config.toml
num_hidden_layers = 12
hidden_size = 256
n_experts = 24
experts_per_token = 2
d_expert = 192
d_shared_expert = 0
hidden_act = "swiglu"
moe_layers = [0, 1, 2, 3, 4, 5, 6, 7, 8, 9, 10, 11]
router_score = "sigmoid"
normalize_top_k = true
routed_scale = 1.0
balance_loss = 0.000134
balance_bias = true
router_logit_norm = 2.0
init_std_router = 0.0166
lr_router = 0.000727
num_attention_heads = 8
num_key_value_heads = 2
head_dim = 32
vocab_size = 16384
norm = "rmsnorm"
norm_place = "pre"
norm_eps = 1e-05
positions = "rope"
rope_theta = 10000.0
rope_fraction = 1.0
qk_norm = false
attn_scale = 0.177
tie_word_embeddings = true
parallel_block = false
init = "normal"
init_std_qkv = 0.0258
init_std_o = 0.0
init_std_up = 0.0258
init_std_down = 0.0
optimizer = "adamw"
learning_rate = 0.00151
beta1 = 0.95
beta2 = 0.98
weight_decay = 0.13
lr_head = 0.00684
max_grad_norm = 0.5
warmup_steps = 229
schedule = "wsd"
decay_fraction = 0.932
decay_shape = "sqrt"
final_lr_fraction = 0.05
batch_tokens = 32768
max_seq_len = 256
doc_mask = true
train_tokens = 268500000
max_steps = 8194
dataset = "wikipedia_en"
Below are experts of layer 2 (counted from 0) of a mixture-of-experts language model. Rows are named router (the router's row for the expert) and show model dimensions 0-255. Each number is 500 + 50 x the weight over its row's rms, rounded and kept within 0 to 999. Numbers have three digits each.
After each expert's rows: "mostly gets" lists some tokens that are sent to it at least half of the time. This comes from a sample of Wikipedia text that the model never trained on.

# expert 17
router:488528522507427503494495537472463563460461495378607476549571483482387459579502513582510522465518476623420454506461486531499529455460491450612452469528549393609545414480485484504507496432537559485529520457497520515445494539521584541527525499500515579531443551410491575552475655501572542501486504450527465533552454557475458586484481503374553508475500542478555492431526575469572563448538638492581452535503496503574447540467568540510526509507554467544537486475507433530528441485554494558516465483442506488583472501368452477506483544494487426601490572443448523477393543539517501521497522549453457516528586521471570573510521484501513532432435411542448527481509640406477460468505621534571474483518479572519479481458529425537459558520567470475521445480534496535507409435541547
mostly gets: "'", ",", "M", "E", "(", "was "

# expert 3
router:490520518424526560535447565576529552577394471549480498549467586487389494451434489567461450439550507512481476518584457460545529499516493507514484472430585489522438520585507534328544421484492520434562520433538568517521472623559513441414501500395523436500606500488492434456498521538460505585513494519538519497456517490497407632591539516389476627476538560490430408492435514497515513546392437513450569518501421518498494531540447449496496419579547508504436418490432484519521451553486539578529510458388529454529477495462567498508528501482513575451484493561467401488488509431600451492536501493542537519481482528499488441563448555460495491528540521428528604527490507484449433487520457493497522518526585464592519472517424476462553419407604551510510513503482543428460496521460455
mostly gets: "T", "S", "r", "f", "up ", "new "

# expert 11
router:446492474521457503509487467493481379452510483557504541556488487547580496455426429406445539491479534531415511504472514489547472348613486579538571427484509528482560502514520512604460505543527476576541492490488499505553543477507419549493529465545423487455524466419460484446457513552574490515412503567530478574524527485448485457507476489545442495527552550506500492503497535491585405466511548513515498547493436586448458481580575526559518468564464511487577511586443537474521504418553581503470446527508346497454504507562438557418472496528502500357423471512454541541564440562498493494443522490470481524454420578463473645435505444406430611514473429441526430469609352636539476474483526496500494388506543430487473485445479503535476480433518466510483530538428492533473506506528451
mostly gets: "his ", "the ", "The ", "not ", "in", "im"

# expert 21
router:581434590504448436503522480448518499480481494588562533487497443408454485469542440470537483589530473490500498517504535514395536430570574519471528523362483462451511485509456489490515616502430468554488455563497474503481592310392556541497453403481388586462454462480537545476565497458511457464548605538422586461490522454530398487545521519461430478549513472524481525505503393471469438564539439489528534490549465460479508561488514484418502449482574448496505548434583478526482570563481514501550504473487591512420564483569506496513482525518445625531471541480523429585492496586474498548445549443616513472496556503577509465477453563488544451415469501441506483525547539583464567497481379489526509602579449516480470533458463499526434458498407440471491486469559539448518496462570514
mostly gets: "is ", ")", "also ", "has ", "K", ") "

# expert 12
router:508444528505450475475479554520515519479480575539540560541468477567502526530414507452583490489511523559473472524478451502532527567549454470445509461547523410400581510492520454597496521558449438457489504481451454579446477393513653598484480521458478516434540575583515422460464451512539518512513457518480480498477580531444456537453520490533496418457474474523497506406568441488579662406460455508523565546534488602550466491547429473419504510541557444452546406449480531535437452503488521492568547542586500503473510477493448511392484553573475560416478481555501408490430482564524519614480441494480472499362501488505447571391550492494473456441517585492507392465584497527494412510622529470509490507511476488576554549465504500486491445506387470548472455543596452532478424534516455
mostly gets: ".", "201", "198", "200", "202", "199"

# expert 23
router:515472597418536413464450526517458491444404544585527422545576544434520584457502490565543469518489494560501491467498442520501554535448472561436405483616588548634484545433592413482558485505510525490568457538439560533531516498511426493500478467507447486444548564532528604478536478577541551516434437494510567506525469522436519532532391437565507545524394425421577502545516507492484504540436542465499458525544446474466538456478561564488375574558534529509510576556403470497541586453493505465543411554474478509496440499511504501598467472474526637471544514527589514538549489490482445566496430524426469503500486483432589536468503492515536468496502504463531558515551544397515590437481658483488512503426486429550522537527488554493492400495530514528524513460500510627481496523437447
mostly gets: "after ", "United ", "between ", "when ", "during ", "After "

# expert 2
router:549539556448495592513502551528551473490531566489487440545489469572547460527513494287535601527454459499452549458475391533533542498484487581455535446579468571509428492400491559651555447471475430631496422454393439485535458468493539519527467478500463481516447458476483450534515452507556508537468517476501528511493488493549449524385434437518406457529540587527524493540500460421606440416532437480456477520497533517492559432465500539519485480557374467481406486555537485495547536545503470537648437462502419453468606479484428549512415481546518508507496454455423503493434518534502520522490438487465463487489501482448471488547502501449457462507437464494493440364443572455513539436518438446578544501450536498433494501520547551544492562471464484474494572422536505565515462480566583
mostly gets: ", ", "United ", "South ", "known ", "well ", "\", "

# expert 1
router:468531502574519563447490522502504470452527520446505532568456395551521453592512532511524437503556477511540519591496495587459454510478566517533454537498443415522475424434549492398408513470503488496419569469497517519516435616529469507531517586513488385535482507587516478482608464521464551472467518446389471525510494586516469504462535527465548472485450582532503513559465540558603361513550446550531517421489457429550462550494517513524440514426446586490525392546527545438469522421511507502420547534562514484480525564435487490461589419409532585644471474487496503489466480458597493365570515621436465425459481511488550492426529555512559540450478525510443551525528476596514577531520433523464474377493429509548535507581506539463484465524492534522489535547562469578463442481522479
mostly gets: "and ", "-", "202", "L", "I", "& "

# expert 5
router:579552545422504479481579369492443549570534501501414411371548464424522586523537572536500457432540433455504514540422418542522520597493499510537521554527534490552522463470465530448476543471457511595511539589495548497508441466505495491545484518533534556527504404518489466454476538553459477492541451539568460459530503518470469522510560463480615573440523484501519513448545473536460511368548457494523520461465495469483505475457545475441593516509473466435525509530552566565551558527508484437481575440454580455484420496477478454545426476538525370552524474446532473444453522430558581550525548482486546549580530584496510487441447366463477439540488488489544626526521442539501531404430510517590463491521478384516557477442358473589492478508488431576496410567446529499500482439500412
mostly gets: "–", ": ", "==", "D", ":", "V"